Weights of a small mixture-of-experts language model, trained from scratch on English Wikipedia.
Size: 10 layers, width 256, vocabulary 2048, 23M parameters.
Experts: 32 experts in each of 5 layers, 192 tanh GELU neurons an expert, a shared expert of 384 neurons.
Below are experts of layer 6 (counted from 0) of a mixture-of-experts language model. Rows are named router (the router's row for the expert), up (a neuron's input weights, with its number) and show model dimensions 0-127. Each number is 128 + 32 x the weight over its row's rms, rounded and kept within 0 to 255. Numbers have three digits each.
Before each expert's rows: a language model's description of what the expert responds to; "gets" lists some tokens that make up at least twice as much of what it gets as of all text. This comes from a sample of Wikipedia text that the model never trained on. Tokens count by the router's weight.

# expert 25
It responds to: Past-tense and participle endings ed, ing, ted, plus whole verbs such as used, released, played, built, held.
gets: "ed", "ing", "ated", "ted", "d", "red"
router:175133066141133088082122136150103174171138144136127113107106150177101136141125114105127096168112166096157161126129108099143126146176128116118135108145080102187156102203159178165178128110123097125200166085087058171114166153087080142069056145153148111163121140166136109133176118103112105098163189122159101155106118128109116139099130064185122095087158118157205102152117046123161124150144
up1:101177130159097137144079136135132113131164137122188140148161158143142095069108157087087090136103118131093079123218144128106131146093079139121155115127120135187169135124157157175177143142143080101126110088134107140181124075089205184192108096149091159100087139121139131200106127099146154126150142113109148125080081125115132167135149155099159119192098118143157097077150074110186160134109
up2:131101127110108121154165141120126122095102092130107101138153130188093072183092189150097138155102140197097108140149142167103120098138195146137120136111111255138104144118167149109128108133154095095136184163143136183153158085125114120156124126189120184187140105134124135149162176055156132121141103114128097157156182125131127088069108115165126158116159143161088108181138128142072093074095
up3:140084107138065149185090100091103112152145087205165127077109163169129125150138083104145116101099174174091136165130116105141156134122142165146138176119099104178134081108131206181081167105128108091122106138140113120130151091133154176112125031141102176133110038128153145127140104123138140136135171175165080112152112151096173100111147057020162164089173147128110151148136103137142121135129

# expert 4
It responds to: Second word pieces inside personal and place names following an initial capital fragment, such as Sh-an-non, Nag-y, B-y-ng.
gets: "y", "an", "n", " An", " Con", " Le"
router:203091173095137089219126115129092119151150112106097137088154107225154130121124160160120105140087167082194173113111111153129121122073075172122119168061115175117127127144136164153139107102117156104159146088100159176105103167136159110120166158136107152109081152155093126129146135113101144087100112076150059127141152106141084160086079080161161141171105213143085109114084097060126147065189
up0:129136158127133105140100110092171164157092056149098114119121092156112108120149183092162117189120134080154137103102182100076120098115154119104133159106110140180117165173167116108149149107164113164179148118065115056173082137058146134144170138154053128108128100116123116144138144173131107104162117110108177128081130116143142171089107143121107107122122115152089115167140088165101103126156
up1:117107190118102116216109154099119078145121089136125091126130119142143112070152085142138097163115152097110130066145142087115136102166117172099120152158140119159118146155116163119118170109155125114120112045131110108052135125121078164090154088100069129183154160154097145182114118122108183212131107089184124122138164132111077128170083118099099068080134146171163124122084145111149114110149
up2:138150143101171158118070117140074138149142136178117147072090175166115089138102096112079092097105155096219166110176149142151169167109128088115127111097118155142156135082146174148123173116087128097107058060124120168083162083101187157079146166149118162092072139186076108155088137167098154113142154132187085106076181137038164180080141102147143069129068113126159130151106148136126154136139

# expert 13
It responds to: Opening pieces of ordinary lowercase words, such as comp, ch, g, f, de, and u inside distinguished, as in complainant, glass, quality.
gets: "u", " f", " g", " ch", " F", " comp"
router:104109171127124129149136079181139124144118135160182119099145161124118101114143100120089099055079150140155068129123083147079123156165076116123127103096116087170144184165114126104132171169135150133096123129093116166105069141185087146136117142081118116186164137104102138194117156113100126122108123060198127135181179125062050172166088108094152115196138114129162113099080109149096101093080
up0:186128139156094099148093109162132113070102108169176165068151145137143122148150105127146103107107155129084129102185177129109111135094088140075089141155094158159149168136098105143117099135109128099120122180097117101188075088142073150146157096085104140197101100112134148168090182155178171122120133106175131094059140119217184170126105131111132116125094095103141079154120128150135132122110
up1:144141157095175158117129149086095101105149123109183130097137114104126152112087090069124150111166102159163071137155120133084142082170113144152124092114111107155145152110127133106117161130169171153120171187091164178105034156128109124108114130141127182167143065104076108113108142095099136169109127101199085133142161145102113159108099124099135165171183163133146040179070127133158143157158
up2:175102117173103131157119056132139152105106054161082133142143129169123073109117130112187102130122166135142120148134146151139181134151129185106158090140124126199140162124162127107128136098141148096138098155182085175129135135166139122090159144079184142128136108136115141194093092188172170144097145123174126095134125148121124141161089080226156144202103089115200055123119113123103090080091

# expert 15
It responds to: Consonant-vowel syllables inside longer words after prefixes like pro, con, per: per-cu-ssion, Pro-hi-bition, por-no; also currency signs and LaTeX symbols.
gets: "ce", "hi", "g", "cu", " ma", "mp"
router:138206183088087121132134103122128098136140145127149105121099133151080125106145119144155114138163169125118078058146068073166052111132165103104140158094099109110074107159167111066172163155054153151144132125081160109178113085063188134122133173132113172094185123119100120092095191164144130082081141102165152109126094084128118166076050108165130112087099137153153125111068124115154057106171
up0:142107169124074117135145119105154049168130118067146095131155145184106119153115078128147125183119098144111121080187120134181118108111084132120147137135144134158162135153084133114139207103181115098208121127148101134096130119102148092108148037052158123100151131103129181123182142101128137197120138135122071143170154135174082129122107135086124111112169156136168156154151136156098094092103
up1:132131150141079078141134149143113088154139105100151107157136130184117081170130164084077117115121188124130099063146079189142131122103198151155142091114099133180144131130137121134139164171143132168089112142113110063081166119119151125161116096134092109140120111119075198118104147155151140102120129123210117087080155175092100137077040098100129083079118136178167141159092124168178132143145
up2:141129147127141149124107207114108133161099175152065075059176099163121100116157120076076147157132141194143108115128150107106106188039105140088136143089148097166108111101148192127160160133118129083118083168142130119141107073112165094083124140151117129100148104164122163082130155129125083153157155162140140122125144100133187119174076113079181125102147121108110099099114140158073090071107

# expert 24
It responds to: Clause-linking and subject words in narrative prose, like and, that, which, who, he, it, not, plus adverb endings -ly, -ally.
gets: " and", "ly", " that", " he", " it", " which"
router:141179138126111101142125098152101152111108109103167127080133193131099102154114116149091085158122147090119168117107144173110096158077141081142087185156146118128171154108146118140110196093115104110114177079154142104098178099121153200090126112151165101125084165157139212148135169144159151136123135127134118087144143140135114198174102057123133194182155122157108045138135138112106148129124
up0:145138121104098054146147104135170138151074142105139102086112127113108141102170116121109077092082116104126054102153156168102108179139112120099204150092127150109169126104053153087123139094160192077069121147211155136083134133124112120149111087095127165113107215115110123151118152105109173125154163112138142125150084082132159127103143057121124117092099138179202138165092124102088107150122
up1:104138062119081098123132163120133065169148095166059103045233135087141125142129116083097132075166111151127106132118158113149122176116096111185141050162110158138137087106119109098163171120149111145087081125135129161083168075093136104081075128099102112167157105118125067173108155114147113127041117096125139175109184090189143192119076141126096148061105084151116156159144113144092083113101
up2:152142108012108071075134078134230118134099039117166151138142159135047063154084073122088140151082145098129095121110112120102147125104098105091110140129102121156127135160124138134135140055094079103128150123150137105146101054146126130175143156160159130179152107129099188156132150170126172129135127136133158083112112108125073148110161035113127083152094135112100089142128101128142136116169

# expert 0
It responds to: Articles, copular and auxiliary verbs and possessives after a subject or preposition, such as a, was, is, the, his, are.
gets: " a", " was", " is", " an", " the", " his"
router:138191124119138115128121123187067122130089117167104117109163106115108168138143143170122092178143162103135091057082196173172101164172123181131075153142106098131139113139165134134129176145106116097136177133115079088050088115106143150052142135119134167130113124166140167139128142144137163151116175092076112097154145106090089172134086014132182204141136172142145096112113122120093092167111
up0:189116130147101171139099144150135183142112091120132138167084142133087135137130125065156143142205156092101151218160100151073081078114198130113107137156144157133119151103164162122139102137160084106157114072134145121139103050124085178139153098157163147127054099142126166120130141086137096112103129133162096108094125126207158171147108130119099129154118105153133139080158099103135166159110
up1:176135107131112175178145120086080135125162172091136098111185169148130143163097078150132111132215150105143143110140135141091129208095140115100125128136121178165123133110145129163133079122139082140112135149120127137080076115134165151125077127212112127193210120124087138099139172182215149133074149117140078124064105164067083103105117096158116153141122124138092113140135117128110159135088
up2:154148170090119099172107108059111075141115099147139061076119149101133121148152094160123135121114104189114078113164157116100140188098110118149109119092106172124110093214135107132164140142083146136124048145073148143138086133158173115136093058141139183188111138106110092157160122105125132094107095131150150123119130134127087118128190174138122146140110090101156158130162097115171165024126

# expert 17
It responds to: Early syllable right after a word's first letters or a space, e.g. al in altered, alcoholism, half; mo in monastery, Model; min in minutes.
gets: "s", "al", "li", "l", "ra", " mo"
router:119065096125112138182122150177101121155182095194188106130129125201043092151148122144171078161113101130106164138139116114162083150090118168158097120144101087167119126103116172141155170184120153112143102095164156157144158103114202150156111074108094126148152114153100140122081162114100150150113104166094108138106098157109115123172099112153171092107130105131201149171135053110111143098095
up35:134120139085091135132109103110100084067097145141163130163180159146178113137151102122126158155153108204171153053122133157155150151177130135168106144155160101132119135123119127198172121113107152144091113104123078175119146130169107144102074128103154142170111105135107135147117132132144107134083154081138104115079160146216073160170136101118103161109145102129108049136080091155126186184073
up36:164171126128165089130170135202098118154135100105118064098143104126063184122154152105155128118198141139197147164124134159143097140092123181110127080139159112168091168106122181162160122129145153130134127102037105152160130094095152150023092150126186084106114076118164104107166157163178132089050104112092183101100113100100136123125147111101167145146138187125144127128188088170091112140052
up37:113142101133084129146121116145123172103096078137113114123132117144117128121134126111134029158132121112098107089103122133117055114171112183118103095120170077139115140127153167160133138098036184147116120107096103094113153139100107134123143121112114156100097120136121126127125151111076135113076126151132100111111127147123093183124082081167139111046095140105138159181104127143134175142168

# expert 16
It responds to: Prepositions following verbs or nouns and starting a phrase, such as of, to, by, for, with, from, as in certified by.
gets: " of", " to", " by", " for", " with", " from"
router:137126102103149132162130055084081093110082102193099073089132096136111108125090119162067140112093163109184131113118120146083104150119127169139100106149101126160158108121167202128145161115089104146172117097130169134110103164080115120105150124105129142178111125175136144154179142124131150062116139131199074158152148116104147154107154046105141110154168123102144073122113144114120083141104
up0:152065097075071117140114129132082119099104090116109069153104078158093123186098078109112150112091149156136148134145089129108132116112107176141015108134078128122149140120136145142144130186092133165169130100155099157170157081119102139093113107143166158128094117141125178122125144114138041111167136171119171119071148132110109113144113120068105134129111103134161130086111094171127108102164
up1:124095133165093125156132196156123099122133171125128178130125140076075201141129174155087124094114131146116083117117149128130118117151180150144149157134078115114186105181116134143170104160205196140130120195130149161144109147132113181118118045157114132168086110134111124091130109084119163153128103102154123144117175149197149163141115151112118078112090208084138115120140099148158142109106
up2:115152120083090126079169131167164087145135119159171128160154089132118080140134178141102123094134126093189136111074099140136141143138169104188079128118055093193049184109103098158179097103153110103107113113144139073089107105096150133213112137167112147108170159124114135132110095088140134086107168148119083129120090080166100133101104127123186140121101136118134153061104122108172139186150

# expert 9
It responds to: Short consonant word pieces mid-word, mostly d, k, b, y, as in Trinidad, avoided, card, and word starts like Car, Jack.
gets: "d", "k", "b", "it", "id", "y"
router:151166090102081122092134173130085103140107107118075083140119142129120095131107097165094082104165121142123115063123119067112127150164130110132095135087119189144139093151163219186167182112120122212144157110083072209125090145157118138167086060142147124133102131170136116132122108121148102097142106131206130161099157058136097149113086103083107142115101164155095168149194103169143096105098
up1:129135104145082088175176145118100105162146222123148101120150148158125115096141106150105089175084152181095093121074144119111116167174125154144089080091150123143168114119126182131129135133116169112078073098130115115109093099132166145111129173124095184177110076134107133128129148129121127186104074151210154143173109129088177174162176106141152149148150098166113140184119121150176124111141
up2:139123113115163009129181146101067121193100141117091122112126062136123168138095084099132074149120128150132187156112105134130090125183181198108130117147135160139109138118174123164150169099131106120117186104133084169119088163153164106143092131177205168152106128198107143123162128168120208098063168071114073095125150117097124184110141111129179134122111129113116120089159106135049120122146
up3:119106141125111105139116130152084140065149133156148098061155165173059159179133081155194145090115114097124083125120132120080138217140089123108101144097140103186128141187107174172120143110098146151086168188114058146117096163085172114124136095111139135087160117160087130140144150099153068123153127120126170076159188156153115175061125121087113172105112134188172125114130098139065138140101

# expert 23
It responds to: Newlines ending list items, paragraphs or headings, especially in name lists and disambiguation pages, before a dash or section marker.
gets: "\n", "===", " \"", "====", "“", "ner"
router:161134181074061077096156105161072092109185042121101123106152132137048136172099138119170119159202139127145147058110175140117116121118131140115133141090162133135115110099164180118129126119094128129089145137096185107073097110118154186130139135104128193151094061157066145199142159123117140093086184141114133139136165151142096195100114120169128095079131143164203080148191144197120133130107
up0:176117131106089097145118107154097130097124080080113086170151201137093153144098099064139128135139088153181137177124134091126091138143152142179130124124167112135083110134149162039139141124114133118170145175081127199095084137093113158137050086087106081090024129066119136124114124094105176097131176167097155094186107100164170161108141141118116117171120175126161109093139097090139131192130
up1:129062146167168101154166068154091127140139106101064102060097129145126154097143062115150098161174110099215134118146137191095139115114174147134084128147136111147131095123169103167120069100136165120104093120081111127133179154147135118113144114110109127180174138181124120102134141189147105154099161129162070140075115131096139129114021091148122089243131082114108117075109114190148145148096
up2:116141142128139111119148102132140083133117090102100109116100143126112113168132099145141127154100155135063137155081113086139161186095077130165179117051111114125133107127120189137158141159133135130089110187119110176112123128095157102166153095165118114143092125169101127146122097133126094101102130138097169101144167190194060209109088112113147106186134178109084136079129111108150124138117

# expert 5
It responds to: Line-initial hyphens starting infobox and list fields (Born:, Species:, Party:), plus word-opening prefixes such as pre, dis, sub, ex, post.
gets: "-", " ex", " dis", "==", " pre", "|"
router:135164130137103170118140108172158132150124136140111068085136137165105163141133114113139137122138175164215108131088075141132126117129189147083123184152104123107103140201100119184164186131120142087118109125091140152046113154065140129103123117126072107119086124207116106102176079106177191109125140125155174156191126100138064169120132091089195136139163089175168098126147139161176108119138
up0:105115173065170112168092164099142124161102124158109133131111165119127142144125131131086140140122063158141152082107166092131125133156145191080073129128101140135101167125177168130148112096078114114119139096141127115158128070110114103131148118125108133112141141120098087116136134117160146038109116099121134142119089132191154111190118043115179180131234096148129173091095115123110202107127
up1:152086130129051082136185094120112119109124072041158145117150126144151164181133100204112094091143122137160128115101124152111104172169146152160158140111112116146149114069137179099117145101141056119123143174104097169123108125126142105085082112123099093122101126140123130142096149096164074140137136099101105138132164136143156128096085063122131083171178146164110097124149114162131066127115
up2:138132098153075124168144136107110133124136132145187106130092143120124122121069099182156094151136194139147169104166167120128121116097111170146131215116097117131138151149151119144124109068104073202138115137150067174075067170162148129096132067151078155158163142180103123135118116182113136061122202104186116104153202173129120144075113148117158176082132121174189111108189107078135057149152

# expert 8
It responds to: Pipes, small numbers and capitalized first syllables (So, Sa, Go) of entries inside Wikipedia tables and dash lists, e.g. Softball, Soviet, Safe.
gets: "o", "|", " |", " so", " 2", " So"
router:122140106136176108139065099140068164126112166137127166062117064166106089152133089164172079167141119084103128140170112102126065155133155159151173199089075136134096134139149143107139199112122128096127096154097128172121123110115089129038170141132139133112080136125120150114146125194108098070080105127166158141138149141107098151124118118134155131158136140110213086163083155172074110057094
up0:097129186152085126146146140135210095200130109108153133088100053142091134149092164164124105083125182105185087117098079196113092127149178157093160120126176201164138122131139097132167086175149113095128166167132134107183181082148128094062116147105157076072075098091162171120137190148153160050096161117110116171166140161140091146097089146091161089124147140069129142128124119129118089111139
up1:124126139124109120137102148132125129144130100207148130144119189122094156106121119109104136162179082137134166164136176100177090134077107136159052167115134144143133199110110169120134094146101117184128110117162154099131123098194077138096157085082148160193075099145123155091157193149141089113140116205123189046113143134115143140100141137122153165141113135152082124147074134145144166100110
up2:138209191135120178168125037120103097120170078124136115127148130112123181127174114138123164121138133106084132115185133134140111102091113099170125131100087147139056107187128113125163163101093154125100137093119173123114153146086088164101139127161129137103202082130117094080096130179149119174161168127103129112109088127128194140112141123108114138151113108117146137143177102160139147127078

# expert 21
It responds to: Inner word pieces following an opening vowel or short stem, such as A-me-rika, we-ap-ons, O-hi-o, synt-act-ic, and words like issue, life.
gets: "ra", "me", "at", "w", "ut", "op"
router:143101158082105073171131075150150172112129133143115122191155122158088150117099093134167079096086119127087112106162146122158141177182146108068158158047098097160139089110152114098161148138150122106109139130151121157095108116108137158067105171146196105156098130134122158157148084181134112136118096144122097087094062136115113190121152122091156188098156158172167086174144103140213159131152
up0:146087114136160125132124126160128025166120103115130088154124076130124122118178096164155091062162121106143133128137139130170141148113182147066076155163134140156095175096110158070130169077161132120242137088129091166119173145141113166107063161147143163147089145116116090122111124111102070051144173155106140109106045157142081131125114135113156139136147160155204133157083062172174100128112
up1:136124107116100149118069131126142137133125102171138137146154170154089126154099134130140135136102133126038131098140150108158135136112130156107092109129126128111127133090093157134157190120138137119156111101118085169109186107171127077057157127118111131107138066119097121125189142152155079105207065170168133170155108154091138140129058109033082084074086191103106133185104062198097214131101
up2:149146095094074100125179089115200153106096131174177148096144142146040120158135082109145078111111101108170100103098102101143129124135157156116141126146149118122176145083102122125122148167125144101122103104075122138077153100134203200129105128075105109103078112187120149112198140108202135145145125134150079149141119142088106153124112085104180063097149097184121071110087126123093124138151

# expert 11
It responds to: Words opening proper names like New, United, North, South, University, plus word-final e/se/th pieces, e.g. New York, United States.
gets: "e", "th", " New", "se", " United", "w"
router:113079144160108068170086059131123127142036140134075176105119111135082099129110093099166122132147164104155084181141134128144115116161103189143184129126113116141175120166129113156131166096060146108118161141122096145132181086108158116151174107147155135157137093100143131147127104208151183105124106094179054179164127126152105150092150092119170150162159135146116104149089082164172141136108
up0:141166095107122118196118090143120096130163076155101103100175138130165157146122063134154139105166071126122163145186137142136104137124153165165086108091155094186133105102129197089148128174113096160122106093156093122099166123117120174093123173135117122123088033138099139205094100122163083097107142139150126086134121139081094118144095136108147138118123165157127164072151084151152106102079
up1:159128188108125123112117065159102103155147168138159097178135162110138102182121144115100138150124206119135152119195176050154112121097102145134141104116185088168107183082138087147165183111170117089175114117121147136142107100159167166101116090126154192156125106132087149143175145126117131124122155116138125134117136102163134124083193069105131135115133119180134164139150139089097177108101
up2:117148119093081118090160125144129082119149145115150150098198136122140145146125141180125103129208122133165133089116104096126144174184096157150122147115119144196096113139120170078182156198136141086067106108124149188111114113069197154176173106133151128168108146140109145119107152139150103090149161103126032152150142083101090152098119105131119169190160128151194130152106157158153129137102

# expert 10
It responds to: Mixed tokens such as I, re, do and mid-word pieces, often in sports results and stats pages, such as IP, 2–3, ITF.
gets: " re", " I", "I", " do", " in", "ide"
router:114103113066093109108125139126148176127085107113133122111046128164078156195123176162139070158121100089126090114146121090163069132114091177132161090088151157147112205114056189099143107130164119124107127158179095105137144139129148129132102131152119090105121079176110139085158162146114143144146130185154087173148132119132037166093090137123120167148148224126152132123121098102083119134079
up0:178202084064118129106116105129085135114119105152140137034139168108147140104137024106134091093104135143142137141145130135098108150132095181111111087064124162151121154182116133182155174113154171155140069041117124129151155092167102111135163151122136124159066061090076152144127119140161137030107147162105179110150111112158118118144126133139132092077094181131158160116142135184157113091085
up1:175177112097139116174106125082117133126118149097117183121125129145115181072165075095117164115131136096120110104160131118139153087141122137140090119146124173159134088128157144189111096181153166126093111125116088135067170167172114158112139088102099135154127130157132131130097203144082085169114113074163107115120150126073166129126084088095173128147170122132136081131155145074168137078067
up2:165081111096141130142133130135146155117075100119151116110120167139183152103165176171070155139136126134171145107105144129127082130187097170089126111149099134148170185077139173153159109114130097073148085103134042104134099162149161138134132150087137146100113160167113096157144079098103140145133126133121104120161121140109106204090145141125168169076121089119102132207115079163131089118144

# expert 19
It responds to: Sentence-ending periods plus decimal points and century-like number pieces in coordinates, scores and tables, such as 45.817°N, 12.300.
gets: ".", " 19", " 18", ").", "20", " 17"
router:156095147151052070093148085105103109140093123091106121136132158181154086152170155137098059137108105155170113150119130138078130137143142110167126098110132126126096118144126143137209124114117082150121140114106103210089083099091149179085074116124142129139127091148084143095106187169150146164063135163146142145132085137118088173126126099082120090122109118122163140148157135109116153109088
up0:107127132166074116134142139142137089095148122165118133067144117154118177160104149135139141126054105090126132128156110143125144143161120160122113123115142062157166109118143206070174184072133168183136055129126134101160153159103170105137143197145151127109168073104124187122177121139162075142113122135101122057141154104168110152129087114144155125151101167134187113125108137134130062130194
up1:154129134168102166105138110151040147143096133188138140179100101169140112131148065116168124049083124116146165160154168133100161112137106126102104108099121144115192139101143086136130178140115137130118157024130147121091102050162094179196051132137098167196078141141113122076093131139097205130116099137103143110160175146123116111078136084090131127100130112182063129156114128180095144146192
up2:136112146155136194153163098121104130100119144105090084148142172109089089155137146118137100148180171184074156121110149153071115125141120092149151115135118092140125090136068114144158146120125104165078168136093152167138094122079068089096111103106185154115210111110140166104112120088146137152125105116161123170185086152121063123102108111143156074179105156149168131155085109153177154098168

# expert 14
It responds to: Interior syllables of words after a prefix or onset, like in, vi, er, di, as in Main interests, Province, digital, opinion, Designer.
gets: "in", "vi", " di", "er", "di", "ri"
router:074134105094133108193122151078142108155137106114159070122100141161065060138154069133131155071095155110163137085092147155122110164115148134107122170185140098138163118157095097122182189107127146114134130134096109102099088149093184121137129132156066133130160153115120129130151139102183141134120155151192128048158136120132062112093096095082133162162149112087125115142116143115053047117148
up0:153151099148160124137105142137127179134188120182118151080139108116097166090158130098142109079120134109151144121135175138049105111141112099166136144146082131135128150101121130152083136141095126137112092139100150138119114100176066126132101150138115132147134112116130097091142142196180098120059106136182111084181155129137186138175141097176126109220103148127153019154112171138126123141095
up1:114089129117096152125102162147078115162095088106146151106157062160053133099112108100152108122126112169142134165103123064121112160140121131093112155122080087140183119118199161160127142078114077118102122159132130115216063086082157173104081107124122138133129124107114155119168148174092131108146161172116125101126126077115082134153096105127138064110146129170160128134056114120080115148121
up2:122084123096060114144117131167083128118063170220115143091176114125147146135077131153170133063107096186164155098151181124126100208124081157126134108144111109156106123061114139150200171094159115116129092111086138128142129144127130144144154146053087163121099132174126103119149143132122118116134137143163156137180198109134133096160130077141102166198174132108129109142107161126159097154048

# expert 2
It responds to: Commas after names or phrases that open appositives or new clauses, plus table pipes, semicolons and conjunctions like where, while, because.
gets: ",", " |", ";", "),", " –", ":"
router:165161121139131142147178079128079113106091110153146118094167144178104104175141142160146108132110151159182085102101131078117156107133062102089121100103120099141092136147160218118187154096113092126144179130077142138109115125128131136070148130090088162180057119146112144190144171115101123137116145141195052087124157122140132225131117088162162148135175127124136072158082127182162134101157
up0:155112202067075121170077133121080128162118105129106062136120165168135156162164109098096104087116138067075120131145142121186126089162158125130103116124115160146095144148073087114137191148162109120145064049151137135036163125136100203170170161153116134129139099108113094065110053184143127133117112142105175182129077128180134139071074146123110088115113138147145198125153110110145147117174
up1:159130098123088083138114168037135149161126165052113126133143142130122145120138125138175143156155153146138171098120122154062125155160066120110156122074157054162092139139190108123118169086082102152138113079083062103109117141111113183087125068181161106149135098151098111142152020204099190119141126145144080139171180095076102079131111142136097087133130158144163129105148046172072155046179
up2:137078144107134088166074099151137120092128173150134110114095183152088175074119160135088126166095136170066113082146118153167106125122157123144027165124102082136138176147151132100160174121118155139106136194135059094088169143098128168146080123137129144100116095144130159148075148142112147126155145125145093125104215153108127130136139073147114137121104180103110109163094130103176160104127

# expert 30
It responds to: Pipes, colons, line breaks, degree and prime signs, and numbers in tables, infobox fields, statistics and geographic coordinates.
gets: ":", " |", "°", "\n", " −", "′"
router:185086104128111125110106131115098152151124152087176116115174124167155134116161168098120149086186114042124089049189108094139119145094120120068170095122180131138158148080173123150197107133141086129114129092137058135151158109090115182118119124086139138133160123168099133138128126117170108115090134086113114137098117142117155170075174040098192139154160135128118087158170131162171128101144
up0:191159176096127105125134107085142156170115174175116123169135123105127116099122110111136100111089140186080105057107107156134071095082111186132141100118165164139113106158109151162117114089132120140186123133125128170056125159130176122182131146120100121144066142125115112136115148182131043156143158099130077082131129121139104148136121105134159137149110155191130149110159133152109066109191
up1:098202104152137142119123136116145059230108106150191120093132117136101147136087126088072089131122105079111131150162151093130140160134137118108129130118067171124128128140079123154166075104085119125091115109135115183159196161172179118196172110104158204186110130158132145135123129154117106109068143080169131102143157141198153172072130121052188129117119148177159122151054091140137130149131
up2:149140117128123135123120102140092150079161114189122153123099164064114180131119136118128099041083081101151085150156145116154120121115119137142118140132146124191060100068189173178146112118140136122132155099086167130156193102129207152122117121149150158044140080103120128152123115126158134187137134095157110070134149145165125149144162084164166201189196175081160122134187055160071145099106

# expert 1
It responds to: Spaces after numbers and unit or ordinal tokens in dates, tables and statistics, such as years, million, th, second.
gets: " ", "th", " years", "%", " second", "nd"
router:186140083124078130122123056148142139091106085099120124147155173170122153131149152096107083158140162083092157085107147167153103138186097152087127096086121135133131160138110134168168127128115163125188185059132111099090100111154125196149088117198095166134149132158072172137084119125161209093096147107184098109128212154137101146095070088077160151153178171187111072136153136106150149083111
up1:133124119096141138206095085102146147126097077088147149136173140120173087097176115202153103106176109115179129128156155191114025175123147173192063144126127128134082113156134128092122101095142152156104203138143160126121138181137143155127115164155080105164160185132091075154103143066130134098088166158180090147162104166145131194147102109093165194160135122185156067142133133138181104141162
up2:141096117033046107144141097156117163088112130173189105095159102145092106154118057142131100134132134094243053101132070125122087073071164168077102109123133110109093154108147139131146096145108110134151138142130168125238120129135146134104108137117135066128132144119133153139120147137172111118073128127112150107143150169165169089159123115097111194131129143102137071145145119110114142121129
up3:121187119166061099127168110181126053204163138192129090148146137123122138117141159138113117132123159045084139124125191094104138156130023091143070118135110116067114189104174127129126116145128167115148120108160131119131102165091113122071187103155146139088174048149124115105126142110116157149151146178163165117149071175157148180159118120117169170121136104066133111131107094134078152138094

# expert 29
It responds to: Final or late word pieces, chiefly plural s, plus i, us, ti, e.g. intentions, tunnels, testimony, Census, often near species taxonomy text.
gets: "s", "i", "ic", "z", "is", "us"
router:148156087093095133131137153127074125201143131149130084151158087121014116079166105107137100135096177101129090057165185175101127113064122116157080133099171100151082089160100141105155150083151120158193155149067084101137129118132079143088138101126161157077161101130151079087150191128146151120115147125162141129117123101092112154080165156119168127177154102121183071208134169209172112118068
up0:114119105176118141139110145092103126181079141114122115093119084180090155124141099084044127110110172096148089066113150176135140107139128123117122121159144172109157166175105118117156148096085134096237109075096095109084075057138189155113094086115105167135095161137112130144156167116163109155140116140120081155136152173136146144128123114082128121164087154138169135126064074112119150029134
up1:165166128138146145132110078125147150130108131235173164116132107105110157137133143114153043075101124107139121166111140126131139143164146152117137124111103136157163103129189179159146131127029081098099114127062114112108124118184125203056148099110107139099073153137147111142111092130086162135102128165134115136079158167093107196174107108134139142159123151150081104177124160153081153087131
up2:074126125128134166102131108152116143146117101143115119125104145136068065118152087106164070145143108112200082137147144135106101137168179113134145101112205153142119116134144167132138070116118086122166075136100142160106093139090128124148151141186193090128110200186125149167120178149122136092095133081189109096120045133124121152110165078114107192161122145171139095140085167119177108122083

# expert 20
It responds to: Closing parentheses, especially after birth years in biography leads (born 1962), plus noun suffixes like -tion, -ment, -ism, and the.
gets: ")", " the", "ment", "\"", "ation", "tion"
router:157114153100098138159159126150139155143112147122110104110129112195098177153101160050126118130147195153132113099084191154113084199197107111085147093130105147117134111071122136139113118152080122173128110148079136139131081085170122162096130125141161158160096114112119150157121172177170171097106130083218117116118138154142111138103153061136156193109179142191058074174116075121104082081110
up0:145132146046100158157063126093108138098133100130154159082112192156116154136098141089190074114078129100137076129168118129109082164146124109169124159101110031153103221082100190151144089104148140155183064092063144098141138133083143105134118115113154138181110132161109176221170142114152162119133146141147096097139175177140164114044121082120131117145088094122121140083156114192171136135131
up1:148072100174107144133062111133111130125128133123140157146045119197116126131127137110124136084164104082170146091131139178122125091150168144168127155100128066098169175122136091174169115119158114078130083133126119125060089120138112135159122116198127130128125097147067182093103080117144194171095143128099154143098128151128084092125145104126098172155178156144090093130109113099137075125113
up2:134093165080128094125087105150066151145033161140181107153122156106135058140136143113122134123142131107163210158117138133137122138132130149174133128061087122120096159166151184155114102059139199089191065139161153142145078180140161130161127125114110134080103090084108139162120119168047121134143159162104081071192115148114066157125146169089134155174129116124125122126147133162081083115095

# expert 12
It responds to: Word pieces right after a word's first letter or capital, like s-ve-tlana, s-n-apped, E-ach, and counting words such as one, three, time.
gets: "n", "t", "ve", " con", " lo", "on"
router:123131153167081125069119168111066164127143120116140077098092126123102185149099060137124163140115165082095092081119098152126106140151066147098158117072069123165123143127093148070171139059138081133111061058162073128158097086093142128097167149151181169084101160150123119148144123091154170100122152123158063090197133181150047101114106148179089157094140096161137123105126140145149136168118
up0:167115126147115046113084117237219131129179145095118125153109167124113076062089146146100098096135199108122092120121090106164141073151129114132126148124134129124170131084123150121141148029127100114159135138126162194135123101134113153161133158137100184116110120107095116185108130153152134070116154135144093170084089079133071132112144095112096132091105162109153119186085130137237073124130
up1:157122113118171144147104139081075091195071123156116116051138213124147148112126170123127068156153107102128135161117108148082098136105133146102125194119115168125116121183125094139136165054151110108073125074081153148134131085089148157122152108156150110066123169163125124150115140140182152182124167113148119080106087145142088131048114102106139116092109111117138113141135091161183119100167
up2:145180115066134142129186050159150124166084129094142072097134108146146193128164084076069129097144124143116130098167099118172070179087147114122104100158110164103213117080092099100150156121104143136088127115104125179141079134159146099117138121140114142124087115183120072081132172131139163112082166173130162127184166079153122104100133123099121175143149166168094133156122083170115118120125